config = dict(
    experts_per_token=2,
    activation='swiglu',
    normalize_top_k=False,
    vocab_size=2587,
    norm='rmsnorm',
    tie_embeddings=True,
    lr_mult_o=0.795,
    decay_fraction=0.724,
)
Below are experts of layer 7 (counted from 0) of a mixture-of-experts language model. Rows are named router (the router's row for the expert), gate (a neuron's input weights, with its number), up (a neuron's input weights, with its number), down (a neuron's output weights, with its number) and show model dimensions 0-255. Each number is 128 + 32 x the weight over its row's rms, rounded and kept within 0 to 255. Numbers have three digits each.
After each expert's rows: "mostly gets" lists some tokens that are sent to it at least half of the time. This comes from a sample of Wikipedia text that the model never trained on.

# expert 5
router:127094116141136133163138135099128108109101159162116121092154167173137114100099099111128146119098134069120145199101138107178112143135127143170173155120128165197124117149100123134103194172112210123128124106158110129138147129100162162158200189192119156186149109120116106125148118130125100088128086142061077117161117121137098143152145150122126193226169118131166146171097124137140116147149134111084172147198137096116095135140139109154200077155153159171111133142129154202111141146098157074108103149141082092162097097143103151153178138116171056165121131084184164108069143148087154181234126118121137070147153109109112111114114116086148063093143100094142136095103102107121181146094073186090106141062162151086146133090118138095129072094178162124130111169125170159108134116156150
gate1:104099144135113132127152093097159062131148093184163188097152168061077048137101127149093136075123116155131134165115169116155123149136153092166135114158114147117112144117099105088148111098165190137109146140101151071111087102148122140115159180152132139061116068109049192137089155158082125076069077123139110098164127173144111152198142119148132069116122078080140122107147115155129186149128064193175129156152148193107105098104167139092092127138110100132138111131131114108091174133103121144121153126148142159083089102024169138098138110189147126105103139125149158139106187142094137141122175101075155094067101104186098136111185130119125132120205152091112137119135126080157135112125170092095109178139129076120161154088112131058165128104120188144201090121134129115154126116137141
up1:147088123136095115105072122134112095136139122101123185239113157209177195162141079129170141138162129108132115111200085098141124121162112086159146155119182159116112168152137124097188147156102108170163125108135148156141161113137148144182127129085103122148122129102142084138103100082149119152117129196067134129126047148097133154106151109086105175113094122109071073169126106125128144097106126118066124064159089126153128073078154133132199100138170130131183141166164134164133120143165124136109165131162106164150108194145103158144090173143077170216133121137170130213141096101121048158114144133154159137119162098137070134141097136130159117169190168163152132136091131184124127117084109129159145144166067109072109095071100167155152150137172156132132121125103098108122079128102127
down1:049112136118149163111097076084125131071050106153126164104151150177099158174159153106106176135193146131165165113170184138156135061144143116100086110124087101138132095149102134130154126189228165097127155153125134178096106111152113153092089161151182215141127119097116098117133113163135156128120125102074171090121176128116159136149198090119132161113135143106165155165115104143108113116101144124109084175113133166128128153171166184141155115110131142082107101128173139110161104187164147079091125154137111117108149132126122095142135150134136129118138075082100127094104116142181152115107150119113100118125202145078119151167046178165124142111186095087194057131143159145141085122083129122030170127041142114107119195140135114136176129165136123121099118169127091161148124163133096
mostly gets: "San ", "Californ", "ourn", "Em", "ovi", "′"

# expert 28
router:107110143163064116098130101098134149102084100095082149081142202165135148204121141146148187131183192113114083165153135164168124146102081150103143107102155184219165124133114168107100162185068174168137130094143146115144168152131157124162175131141169172121141196136099134099154148130093122092077153108113083179148101071166089118079169167092144149157157114122142175133111095175146152162114168097107127112132163132110116147145132139097124108164129171125103082154145158158097130183109110044163219144090133089149103113154157155081173127184166109079128123115133124121105128141022127153139101085120117119170147098134142071170123127136131054151118098086131144099162163128112098161079167083110100144086167147065133139106142090104107153107135145097139140144162130106076134117104150
gate0:140182131107162168122130144138063148165060101117165132117125146154113195183142164149116135106118101137114104153045114179143071092100122142124081145144153155136112105085107119108114158165092161146113076112095138105091119086073136129088181141097134147164138101123139139151208104132083098025094094113118108152088143103106180087132135116122109135195156141128135110152152147091090147106147087104120145163151193122119126065174122177058121145067177144123096139110145135095101078118121117148056109244170134098144097155107091112176112114153141113067063136134124140110170094075113156162151111137141118129071114124156139149119149119120101099165140146155168068107130107097133065082131125144122137217073164141145140127153130156165090178092134194091136111128143143121128087158132161
up0:169204155175118166111203082165099084161199109122126184108095115140105087078173175203130152131135156136113102182088133094115123115168118070127122091138096147131165095131101115123162086082112193077149143122104150162155100170099161127122104048061148125154127111128142133110102204104185083101099178109149159173164184180113121096111144046111120153115162155117132144133120126109142127171064081147091145125127137123168157082156139063114172160126157128136134083090126120114055126112120162119182144161092137112096148080090165081144166151173136112133112105136108161099149127085099081117166126109174125137095101146057093133126121147176117162144133114143164139116151140099138133118124154180062124201118061181127141104120110102177152172113172144120131103111113155104093093122158128
down0:176152079147099148130135124133122145105116126150099164117139106158084145122115159174149125127098119101164060148183106099106114146180159074110130147076218156094129107119119137163182158088099169133111152144064123176103164084123106161143110135130122186210154172084120133102142047118190117081130084090157135123143083093104159107130123138094100202071151091155151149071085164152094126127118130115148112071154201160124128131158110048147123143095098225099178130144135166143127111069105149144225128112134137153116135103155131106114150155131130086098113143126177132055105057162106130137164153132179126126109114170091125119110103153137112120134160067136118093145153125132141070109166140159106100144114108154065063123160126144091060131094131099126125184138098147171138129131135076
mostly gets: "He ", "It ", "She ", "which ", "though ", "\", "

# expert 19
router:161131103101094080125150129096116114119125099137075147112181212145122094126079110144129145151173131126153155210129062128169113179137126164122128087131131149140157152179086122175121137143109134132130132065172097139137113188105159128129196140207120148157140178136096085174135132048069101134155131094071141188133131102168117188119118155141132171192161172160128136160110114169073154129112098107101122142190157158096083145137129114123195119127128125136094103124103136175103145144126094122199125123083098074194104079146089155134137138156123069128159120105136179125169142115128152135141108158115122121182100112076088112154123112096099118076071125131114077089179148099099132103051136151108113175096092157089164202054109116112142091170172149102165162160156129108144140121171171
gate0:121169156072164155123077124161087128170060098105095118107150136160104207149151119141133131091121135102144179140089099163112110053155135154146103142131155163133123133122122167068117225135102178115113094094095126094101108116087139113089108147079162158150147071151149190143169081085179123097132080108123105121067114090125197123140123106123149145163144089112157089125139184107136112106176096123189127179168158155137093117148125163081110142128171108121096119145169105129090112147158130179142102183139161115172065142124075154151136089123140098090041122109099138162116096117166133136203155161152106114091146124149145156114199101104095087146078170159134082123126141100142062062147119073109096206100187155182097130165136095126130139118135167117096128122156092128148124176147078
up0:196132183180119146080180084165144109139124114143129168125117139113121084090132179122078143151138127122131139179089145069098138099174168104107117138093121108126099126098131102109156103108112124065168099119146124146143131151114142157126055099090098113162126107132119130108147145152235145127104193116156096152161198146062102060118126119124158117099144144127096100124125116154154158149027104094107134150113080119136184084138203102123158136123116106155095062133172110124077155067107121166186164137099147138131126113129145064102119097104124124184158125131084174081141146126128093138205064127091114133086116166081129144088086114184125157169126096085178118087172112129111133085166160161111074165140063114107168103181140097167126159160162184137121125142125156185064126111137114
down0:134156083163126167077202109127137138098131061159125112074121094116135121140105117194127152114114124148174132171172104136099155110090216076090169124130188148105131144119125090117156129113139121137070136150054111174116222114115125109126121172106116171096141174116137190044112070083174124148159102109128126187116103120132140078096145129121104168127158147139159125087126158098095155123103203134139116065128197143159132179171117062134139122106133147183173083107099115097119114098104157189173158103113132192158135130090098042113129124111193154126167164142105128103097120143142151070180138123158159095117136152094142148112117142164099099114113052141085121107120120106132110150160151166147152123118117137122126180150128142097093151091059123136210144127148095116183117179164107
mostly gets: "classi", "roduc", "bi", "itte", "also", "ni"

# expert 2
router:161114109137120109143151116131105157122129095109112134114194182109148126148124079103177162136194132144139098202134115170161113132134138142152110094125138122152142157173143131131111161157141188120158157113153202087136114135127139142096186209211146142160125134072057104110168150072128088115110139124038114142144104066140125167086085196079122170178154126101119181177108138150131175062115116084135159190190147157082104111125127091117175134131193092178187125108127187180108173173110139129202135155089111095134101129147111145150145124179166065145116152088117155147163101152143127132133083086065140094120101125148121142117161104110102113132128099108102090087218147086089139125121127106139130168092137152095140181107138091111142128093146122101150110203160147099116080097141132
gate2:125087114187176064141117133153140139145143138037114154148157140120106120156184112120105127122113156059117120135087139136099084050154113110109137120166171105148083053127084114099139134137130191113173105167149145131171142106187143128139081138192160142129140130118177078096103109136121139056167133163126148117118220082141141162182178134161176151115127113129163106130135175107067091098094048067062156185145140179088076149151054118120149123078137116149148093112154112126055121140116149141166119178088154088112098092118201190121128113122116084121128136111146074139144100083144150165116074111098127124148135157158138143121119096134095135111117093214101146144105087136075142107133089086156106139110109129068110118134116158117141084125173097158150173132167069127120120158138122
up2:138105101136109115162195073139159124164132133087169143202212107107208190152104126142159088149152172131128122090164121139118119108141152153176132107162137141126164152104152141169112147153126097130192136097141127084120128155121074141078132163091148104061090061120144121171140088177165141094112129127145134077144127109149130125133159110116139106090144109153098099126085136127133142110126121078146165115162111065097167161120108127176140177116125064145099203112106113155096190121149116094170150168104127138133162119075164113111108123102203116132167128090178111130100046172120157176125062152104132144116184092153144132117097101131166092119185095130106158153107151081121128183162120130160104155079082087139116141118149162167176121096163098093106109156110101078093085181203226
down2:112205085150132116149143109154135129110188176155107077073145115124115012109175092108140145183126089143089079031085152086113155087146122117122101085104086121120084163095178190104152143120151126178140167161131122132175171120079092071097141144204126009115153114089128089130102144147150171135095098126100106139116142113188104141091118127100118103125121131128122047088055154146104129096136148170088091112111145132133137121147090112123113128154110075097165092157098133097122101130141199154156162063156120171156136178097167157141165151118169120145067167152136132121153104175129169108094096102116127145157122148166140177138125125152114102103107162147077167145140103127134169153111106158147127096102143148102102155159104144139095106149035118150148181150142116109139075135115123
mostly gets: "divid", "long", "four", "oot", "ugg", "isod"

# expert 31
router:138133127155088082123167098137083099167080112154099138089190137176122136136121030147130147062143126117151108203175137103177106163112132154116163131113211135151111126195092173184148187149099159149095131124109121151122085170102157174117208191222135172142156123132087139206111184139126092119072159089120132108167131066220101114124125191133144161208153144140135152124142059149157145125111128162107139141141144088111082159149152158083161113142115091170131139138121134186085159132097127124150145155033077102177143091151085155116214090162141131147122105143101136123136181128115129118126098126076131130143120102132121114140163083117136117097128086136153121101140123114138113085116141134128148116082136121117113149080104093094119106091128122134119095145197152124114119097158167
gate0:139129114053141151094074214134071150146092165106092172122135131151100189128120138093149108123101110102116153134067114173128064082093124178142098133142165128121096139100135109116118186155100118102104095086123120123097126110103113152105163117122157136142157103134130123141196076158154137068146072115139138149111119067168192147112165094168141109197153115112125114143142179128113114134137096078164122158152153117136084123186137190105091094129168105158117114173156135126071055172129122136117115208166161094155111142051074123162120095119133113155047158135116121139139115105166139152206129175157141128113146141111075195110130104096118125152084185108139122138093147124129050088146122116094126197110202183181132132114138079161087119084164150110126121141201111148097137179121118
up0:164160171181137165046147076137129064114132107137116154154132157122166117044119181117075127152179196133123176178138148068105107091183100097093124120124054124142146130137101126115124078112118188085150129111111172171135092198114136123139091106070107143178138137136134136089101182117213162073129134151064101143163210167066143108116119130073123115076110103138096116126108091118177119162076142139075146150135112135162162132117185080095175163116123127144114131166087122108104172122117136171152161099074147133084139102208121072106135107161176145173161118124068117095147135095141113119165056132074138170118119168066138179102112136166154181147150123150151131115163120142143144104150149145108136130152061106115179139168111108111136190143123156112114131117104119123115118118132107
down0:169145073181089186102115103132077169096114018207174114155132090118107117114097133173096125123108143128177119167192088132143157129139136149110189149136149142141098150102136094120171141145089122139096159121066132143083203141129141141148121138132150218127143162087155159073112058158178120121139126141192110175121134133111143079101110138086132182164141139153162124123146151117070157122069182116119177085112206168113134120155094067143152131167113131167184105099097135123130074103077169132194144125130127178131125168128129057112148120108122154128153196128104162115113109159138112135165191089131154139090128140086142139152082162156103118134123131133127085103138092114080131158127169138162131167143117107158133213116101130083110145078072104149178130120099132072150109177116105
mostly gets: "ustr", "govern", "olog", "isl", "Govern", "atic"

# expert 27
router:193109099124135117159218129120058164089088107128105137094117119141106186174111107146140155129161164083119080154163138176138108113079072127118146139087142188159124179099136114116066201187131166132115139075121126132073170130124173169099154159156159137105173172129110122127189144136121157132104155117099102181148134128163067076089159176103115215136192114125116172149151084118116164119108109111082139133139176152151133147149163110079110123153142129145121063099132201142084120160104091134123137121082089075140098121128124137109177135173097113111138121178142170102096144106056133120178076053097127123135137106112056098182156145158160104108100060079171118077147154062129169153109118129124126118124146183094127124084140138060135114125177107081165131137136120127167112129115123
gate0:103146143080160162069087125145100113129087116092099096094143093172156148150133136108112126144130134111110175147104074121137084094094151150145128145101109151178082149053122162131144183148122100099126079107128187118124095098100161141133159161103088188169143061143154182140183097140144108110122068117117079142098113090102229147145101119141120106173166073121167093126122197116070103139221127132149121144143139119176106133115140185119109141139123155130135124136160063126115097108124165127130132234145119140182060139099093140127115099110143094114113166124117102120136122069145133156160123173132129117089135148130115186099140130071110113134079166127135113126129102148130016121096094122086142201119179148141114127088170145101126105095080120145093133038177075094132179151120078
up0:176153152140158150151144074170131075122157120129123161122111107151139118092110170134097170127118147123115148158099165102092111100138113102127111110119115087137109120151148098094151069118120200114153147134092119153134099208129162126130109090091146101212150102108145141097130177112219123124117162144111150179163162185116132043108105048093103125084148127156117137137104084088189161133101171100091163173154113077110178102140163125143131176094152110136151121082131126110024140111087088156176120105098134092123138094148149112163127097158119125154114161135106153135167110111143117133213112130085112126049114173089127148136124164199138182152189120134104155102132170136119159095157189186023091165149117139114120090159092172197140153143147157143118155159136175118104167108110157
down0:134160129094052192110132117135131162115061155130169145146107116109148128145088091166144133144089177145150062205181107076120159155153177124168155171143142121111125145061160154166141149193115195110111130150077103147139200176168150111164095155150080153164148157116106125084140057139168068083152124095146124187150070127111151066106086195105097152117160119145120125103063141100065176126137155094146176118151141128100092169160143082175135151106117150129164119132110123158129101090086187181190129100098155164157114154098116101115154176126178122121152195124122125074115074084132152094175097102094169124127146159104130128113146157163155123096094087165151089115153121100109111134171155128114173153136119147140107138128143122131079140073065096090132134072128098107158135184136098
mostly gets: "have ", "had ", "has ", "not ", "could ", "than "

# expert 20
router:150166083168076144129174134089104106095069109109093139092156120161120132154118120141137151086110178061103126158120128180123105111081091184152141083097141153160171163130161170174105140147156156129122175096112160128108157165122121172137158153134129134134155199096123091110126146110124171123141138116090091152174133083128092173097138135118154177163148161160172185142136090218145147155151111115062167152124169111079096150138131138108182089170099091159086093108151185169071112149125104073127180135108123082181112077190123162096162102098116111094075118111150146111091130127070164114126116025126105140190181091106107113198111103190115108131082066057153112113134136110114139173095166109142090153115145120079127138107142077092106164113141170101123135171176131122119106087101146
gate0:167166139034161120067111134121070131148071119125125125081139121157103191134104145081173100151094071083102151130109154147156082116101097137120124114126153124141088174090151123066167167157120085060138070102130177091094121063089112109101159125142134142113088089166164154165177099128115081098124044142110094101083084097142178155128130122134157115174132089169140114142100173097101144088196120112138120142145169092160103083150139199123099137077172157138127126163146126115095115081097137134106131205193157124192107137106103134130126093087128111095111161093173151109154101131181172148180138127118072111118109112152136138094158129110140114183108200163096073138157108131170069090145141117137122188088180116149076093104123057122112147073137138149144100131153151139126082138104103
up0:161158151170140162122188123195159089175145128101126178097092091179128113103098135140096158182142153117165177161129154076126115074144120074122129084144102128134153156148142100119121110128096167049131105147116176096131074169135166100105074065101118146159118103141123110111175121154174134108126178151118109137159153183124132154141133127154125146118080117121127105089105087104170106126122118122121091121124078102126136071126157075181162174062114111166132126091105096128090178141096112093198162085084184156144151105160133090126119108144140096115174152121146189081177125104099095123211107108117184142070057142070139142155130120168221166165158147116127160111154098117096156112163138123099107152129080123148134133130104097157176151134188181115119175142094152224079170127129077
down0:196146053161102148092143103148103172132144131164112111120129070103125087145085101156098088108111153150150100188160180162078158125104159079102121178156193120067127134103148153141115112099123162131131126159078106136101195119175125098096154130051114186057140134133096109073144108095145070140140135106144106132097101143076162084112102167088092177166158111133147166099118168102099151119090193086155127109126164115157121177153108080120127102118140142158150099141116111126156103093126122192155139113093116161143134160137113057114209122114165115147105161167115150105158063089120146082204197111156137105115110133159142141155101179179128096114108112205134097093199114147110112147117150174179115173134086133094141169128155144125084135122076086146129078169110115084106145179147080
mostly gets: "which ", "who ", "She ", "when ", "he ", "they "

# expert 25
router:110122103127094117123151101107111082132070101133097122150173118138076166124086074114116124127169147149174162227129133108190077143116135169135209115113155138141136126118094158176065129098130144153115112127157102175109127122162164156104175222155160161187174130150099152168132144102093110119103164140081143155145142096164071164136089235126123167214156154127127163144121058121124126148130143155111141132195173142090123169148164091133169109147162122166158093137107137162062164137138101152102170159055132081185138117139109162123139136160106089130145115057133128150069131146141115187120086139146141124132161082092117121137125165110116067050152068104196155112157163108142164121143167133132142121085119192103095186073121137125155128141141120142142131140163160105143106102143147
gate0:133089161079142144133111159157067126155087104132095139149178120114101201090145144112125077091139146077103148144019145181134092128128133169167114160125139088171114143096095119087100202184088124107127065075131115117092145090077147125081148145097128134130151058147155147152207083133135107074136097116103089082090143096144161154127160116141123148156175092099172115116122147091150134132112084085108149147151159172099118120163133170099144143099167108124115131117178112121075066132125132169113098162133146070154095142083108162120079133107176135092097164086070162165096129113174129115189132188169117113084136105144156192117156106101105120188106156104132126153140113125184095065164164073113141182072212131127118105157139123112147091087119177120118123141195108107132135160129142
up0:132140184158109139083161064137093071125188092145121161097074111129154152078150142131079121149116174148174144182109126000136118071150148057143096126161122155155143134172149106096102079103100127133139151159084149167118094184143086103182088099104134123157112107122162117135158160186238132106111164126119114175185150143124126100124137096137137130098084125153103140114123101092159112134055133118056107093155124121119155142125157123093180101118118141124118103120120092096082154089139121107223172086137171114130129117198139098110133084166170136162146108111125108125135134124107137145164111120092115202089114141054130188157151142200173187182160141070155115125147158146128156123114152158070101159126101105103145130139112107141101141133134180120116129191098129155074131141150142
down0:166160086191126197148137106154139146140131087183120141111105110124136157125113083168117134150105147136172120148195115110119123144069157102115162146124182071158145137104128121204175134131113168164104143138099103152122237171159148120133162164070135173111142141097139157063121037105217110125158123134151132170171086137145155089075103157069095167155164090150140094110100123111049132140067162125085121085149175156136157176169092091150104136106093176140152123110097114101155091140082176174176106088158128173171163141123087059143088127097150123130126156161140121111088088142152116059179156138137117144090153160135134164133166134115120124092128111168093079123142095112102117111156115129148172129127136142122135227138117139095089155095138118126161138089091111079169121179141148
mostly gets: "ecu", "chn", "fic", "pec", "cess", "expl"

# expert 0
router:190121126176113108091147126114147163142134107148073121145150160188141109162095125111138155038164147105139123165128082180167105138135119167106148078083168096165153134143093114079142177148082122147116155092139125175119110138134147180138156127189154144144152148092119119126144162094087140123106121092095164143188196118142058097101090143125201151148149085187209161132162082104150160104132149115081159129138146142147160172223161066065164106132121142142152065111116169141117114151152124102115134162119090079147077092153100153111188121121122052094167122135102123158106114189105099135168144083123111090104154149094129070169111100109147097088144103077133151102161124110096108133060157116059125131063115130120170151094133129053104113151149174086143122188132144171100137134111114
gate0:127145157062159132152086126155078121142048132075108109147165133110112175148149138159108165118117101114127119134063183130132110087137101175193100175150130113139121181087096150051156163158094108104125116114130124130112147124104094106086167132128137107171162009125154126149218106128106090084123098122137127097123128109110189189163134114078130161218158117080126151135121165120124090139140106133162118180143151131149116144176131131056117119106118110129095092143195132117076102114090152125099122179190122110186093136104106123137121138118139166155038154115081113142078134149138142163235134162153102131096107120155144164098144109126155120155083160173117084159165162122166097116097118098091130198100144190158118127156164078154130113113134138108093114122177123109131185185128140
up0:146198146175114180107162093153145091143143091116111141123080131114127146100156174148106196186143157093175137164109174055115129052123115122145133155090090127134082122115127110110143071108123137080175149142143123148150073184130125112098107061133148124196175087118132190134156198125232120128126150146155104146126156176139148140129133116107146167112141106162142150094087137138178093162085134144110107180137114085139146121126211083153147135106105137149115048132096112076047186096116119141159126082087133107130128082126152085092144106135148142202148127117119157114147112109120154118213072106135127177145081212109107148119112137178146191135139110115184122127156120107116150125177136143065137152143104163152129113147155130142167164137171163106114098186116152172073140147171125
down0:094118125149096167103142133136116138122117096154133088134140113111172139138103119155134087156096115141150085141152108075179173140126148143095208179149154155109143157123161116190161109082081179122125164157104117173093251169176106121176141167104087188135138117116171157080112122059166104105193131093113118183144078140137128097089106145124117207122170132167160104140113178130121138113118189159133120074136151117145178119157090078148150119144105165160189107098093133100116153068101176140138117109097221155131121110120121086103134122087104133154123140180129141070130044139099124108146163139122161134136142119094133167107126208164036099160142093156130129118127119115136116186115096189144135141108089166090135157150122118105106121096126065100140168104161114119091139175173070
mostly gets: "World ", "International ", "F ", "National ", "Personal ", "Total "

# expert 15
router:136106104132059146128162105145083122076141123115073170086143147156093128168124149136155143073151143082120115177144119140181104169083101213113166082131154186165174162135115153106136158165147157159180097121132113151107122128108183126103156127141182197147118148065112120135195146095155147135136166057057102156173141074136064123115138151103197137161200119141163132157148135118178135121107123099108103109151144138106140133117146095115113123171197153155132094086136177164123132152081134107148138216109073067108124123185150122078129077170142076108132170112131117105117121150070116133152118103127143099178121119150117093155129134147093069128151045110178075117139126079124166164084142065125134158079147127071155121102080116067132098129159120078098089164125140142116090103093136
gate0:150162153085138146132129146141085110162064097135110086116167173138126197130141143083138068128096136134130147133100111141118078071106123161147125155129124138190116173087099160088143174158116111094122085091136155102091070080127136115089164125098123153147139109126155129175206086105167140098103109149166087128128064061097186123175145129099137119186169070129134115098157126126096062134139117164128121150131176111134103071123169183106093111108161105170116093151133124109117133174106158156155138222165141096127055105106140136130074104150100120142078129128090084124132116150180160135181133081152147078146146176183080128122178108135121134164096192113139121141151099137130066098124144145052130211114187111155110137146145063124082100071120150105148107110180114153102117214109133
up0:159168134204131160108155077105128127127120124145131140145080102159144150101127150179111119192140165151096155190105170077130121099131144101147150131070108113181161142135134149134110039100118126073127139159112108186157088159143169111194070097091149171098154137170169129119182150141201118115093171108087154135131183144107167082122125041160113094115145143109083156132101098150179122163086092145067124138118137119124119090114187076120153166079110109091138089130131122095037146116100127134173150120090165099131106096156140103110118134175143134183122174119102173117141169098089149139166105144157158130089086165065141138119124099167169170154129188127208136124168142131080140095155189125108144200178101118089133149161123086134168137142125137123101153134154152157060104070117095
down0:119135081189102190091126091140121151130107105191157137126131076104124159123140122138086100135118117071117099161181085108131181118125186099141153149118151110140162125066121136168183152145108138183123180150124150187074212092158146138169115129100082175114152179150125159075072102126163098156106119102135101187153101140088107102072120170097093144146100057147106136095102163107125151118097183128082106056102138160142124145144133087101117148118167124136168099107065143089118164082114198174176163083112161174123084123088134065148131134122117133128088214154105214115098082152142151133149179092159126116128119163129135128194102165167119138133107117205116111102100115093087122166161128149170155124125105147118085171129109137098124169126147094148186158110106093116149096176148087
mostly gets: "played ", "used ", "served ", "took ", "held ", "built "

# expert 4
router:160105129163100073113148076118093083121107097184080160110162120157143098125081099122097115110139138091136141203127089111146110163102080128078207126139169151146127144146078127152139175129142168145111181123128116169129117170152196209167160142163138205158183144097132148207139126088102131138121093110100141119122137057202096087099134183129103148185135157151140108184096069163125152110149152100101131111134146100129133127155129111149153125187109126108122115178125157187124138183164111095136122144055084085194093087160078161148187094155118117123150162100119159081111154139147133130108132105106149095141183043162141121115082110129119116089116105103157157053140118119102096180098107173102090103127109122074109186071137138071109108130152106128111126107161150086114124079120087
gate0:139167117099174138123086217167071139151069119126114153097171145122128197178112144106145082129122133077102126149113125183155099052141128139156069123138156134112107147098114104084129206155083130098087103126079119110123135139075117123121187182103089145147095059152135154157211073125132116081166074112099097133107101104125164130128162135137129130139152120145126143121098159102097148100148124095185121179164125121117123091177133161048094143133135091140135119141134112120135093137150150124138128213175171138169129186084083143180075087130153146120093155087073112145138109120140163165172158159128102135069168137152149188113127130062135112162092168116164090159118129073137065093159142117076123185127184150148108112137158069140129083069155160101102081110178119086127155162111142
up0:140149147185127152082146063170131084108120128110120123148100106168110114113130152168121167219145143191140131163077133052155115074150136168131124143106065142172123133127164138088133063105075188112156132125132156166151055162115113106132056090121093092140138102065136132121142169151221088085098131117139122124146190151104108085131103100130163114113117129114077132118131130157153115164068117163081122125140088166189121100130186114155150161078098137153114121150162107097087176076122162162222135117102154158088150082174155069099156113176114095152163079089113144102104123057142126112205111103178140104122089152128125143129103146155143165141154123119164118093170123163105121114159134143107126178135077074116144074111100140153144160177151151106131132123083153164082111121171080
down0:138152114132115147124087091160085147111122060147118149154129099108153146110076113122102100118190152106151084192161092128134128167167160093112191170064181109127106127081191106077151137150120173130118169143117122170070157121162126130173151164127110158097167156101131122055135084079170092138166065178197104158102102106108108080095114177081123137143160116148132119120108146119089187131099180147147182084099191172163184149183078094147126089102105169156178047113087128119115050067105171160214142110138127167117152179118111087115132117126174109139131173146145143125113061126147122135145154129122113132122095127121182180135111134168085072113112128148143108089119100082115124122123140167117172142104137116128132176120133169122116160046078151130182156121123137110138159170133144
mostly gets: "ć", "sh", "vil", "ersh", "burg", "Country"

# expert 10
router:149129091105114094141140076108108136087154107155128155117177156166094124111100107158172166078104135098138104190094125181164042156119152128085109151073100153138133135136127100135100145162150162125174150107146171130129158199090190154137211140180207165127163154099094083111166114081101117125120115091089147148160103079108124149090087161111153167200146090147149145172087100149164134100119150162104140164175102153096148130142172061130160108173138123166111119109147147163115159175129179106150132150100064150114091102175129160135155079131136060120111168113156139068137163139082140113162125099116145064094158103126090142114135140116134128076077106048167115104114113131088120087057077107092084104087172105090090188106131137089103154141212103090117095136151141122105131131136157
gate0:135151154056173145120072153173061117130108105138099152142137156191122156102110142124136078146115109114150135160069125152142118124098151148147123181098114118107125122120108144069170156124094145117121040113105134076075102125050133136141146115099164163119105052096165113165174092127149141119155096104140099147149149129128206120139140122096100163171172111149130123152145155117107118126204047122142156144123159099133108116198132181068101108119110128113141086118149102157120085111114115153114106204188225131152091158100102176126083090106133135152086129062095109124099115127158109160143125136145116080075149102199107181117154112088130102081113161137147107109171097157127084092181122106057130223063162155140083153199134100146142140100134172154149107114132120114113148179126126
up0:145184142186116152094173109157149106146136084115063104113127114162096111059090173121138179182108183156159106155095111091088137072164171080113118139089106138174093107119143096115151089076091167122210165152160166138150105205146151100155076105086102123171154097125154161086127177127180134115109159121104093133140220175150114120135134060104090141130104164126099105135148109127160104134062130140099086153126086143147144084136183095163173177087148126169132126107141116121051166057110149129154125097114115148121144105137113116137134089112153131151156119111102128145142159119164124118213092138149136138139084170048086127119092171223139139178158123084186134167134140107128148127150175153092124199176141094121153123176126105171126163164140158121098145162116109158115137094114109
down0:152136120186088215108150078152127143107130082153130157111164082106185136127100100148144123160117179141174095179176115123124170137112178060099153159145188141106112205098149176152125107135128140106111146154113074170149229148146119094153125141132102159122157139138123156059140073104187135135154130131184135208146080144102146093092124155108096154152167093154151112143119161072075185137099116146126118099121198161159130213138117070132125120122089167134163095141078178085122119101089195171160138133133109209141119151127107120095133146144174095136108176138105146104136081101105170078190121118100159129090123116096093122120105130126109133126114085172124140095144154091124136105183121220170150120097114153119086213136135175111111126102124149134161164093124125126112140164137155
mostly gets: "ö", "ć", "ampionship", "ä"

# expert 26
router:169125104126098084158170134077107104113140128130059144163199138179107123137069135122151139128132135113171191204153106138159122096132100156157182153138154129125163112130133093148160176141095171153148126163152171119124154137146155099167142182204145158194215125079155099160114116113096083124085139136044096130199132078138138136135102172114164136163141136111169118168115110112130115126090110144079137176175159130144084125163137144100182123185165173176145114104093188238099180129114108114145152127075120108124100094135103165136143137172145046092126167108127112132069084103160104183122108122145127061182154158142074067147110119093086100122150089069118116112127118099083144105101121080063128105088132120117109166082122122107151089124162148093140106141157121128122119129147122
gate0:147161156115132174135076130153077161131074144114130145109165151190113202124148174152121087096135125095172151149081104125096092088078153177151071117155149135129143173097131131073127162138079126113089061065127113109084111152104149130111179191142136142135126098100133156151166082094121077128141100090129100108130102107130174116116144089122126119150142036108112118112135170113114114113189077108116119141157142137126130112175124203089076157131175122136139128106131111113102111154148121139139150156169181100185056173078090142153116091151116119092083118122089098119094110124180117099148131156169068082096106137176158197097167139096105126131138161152157116186147073069158080095166087113097180204101206139132117117121159105098103155081136156116160074115167120131136176199095114
up0:137150122204121096118111091157157047125164102170136165173060137133139128049147114142140151156113150170130100145083159070094137087203144100077132139076076108115152147144102091144111090101118160103170153129106170135157101210155134143121107089100156099132133164184134138091130175131250109093094164108121129139168164129100151055106132104129103131104094128098083120118111088123204104156106110125065146126131113138105144125125171070088149168116131118142095105137146082133099138132116117151177157106133097159091151118139135106142111102105149109181132127130125162117197133104121139161202117098136161153099094151063101119106102110179172147192123096105156099139156125114075153112123149156100122207143071077091154114175091081160137160153167164130186113148073125138068120103147128
down0:163132123128117142081123095139101168135160114177123115161114087105149145143107103119092126101126142170209108199150135109128141136111193102106168145120177148138142124095168068109146150129103109153099130163111147159101182157136139157161103160085114172085140141129117149070098065074207118153181123114152087192126098105096127071048096199134111142155161078147208122129117144140066144132078191100136118082126179127149141178106100080118111145124108167170159135051096126118131133122100147166153092102151145161138138138123096081107144149129138117144134167195105126122125062144134145105162198106114113165129120193084136139118105163130081119095134036192101130129114134114103103125174157158142186127095091163171127214126113145123095160096102121152164179090110094077154105162132106
mostly gets: "ague", "thern ", "TC", "stit", "York", "CA"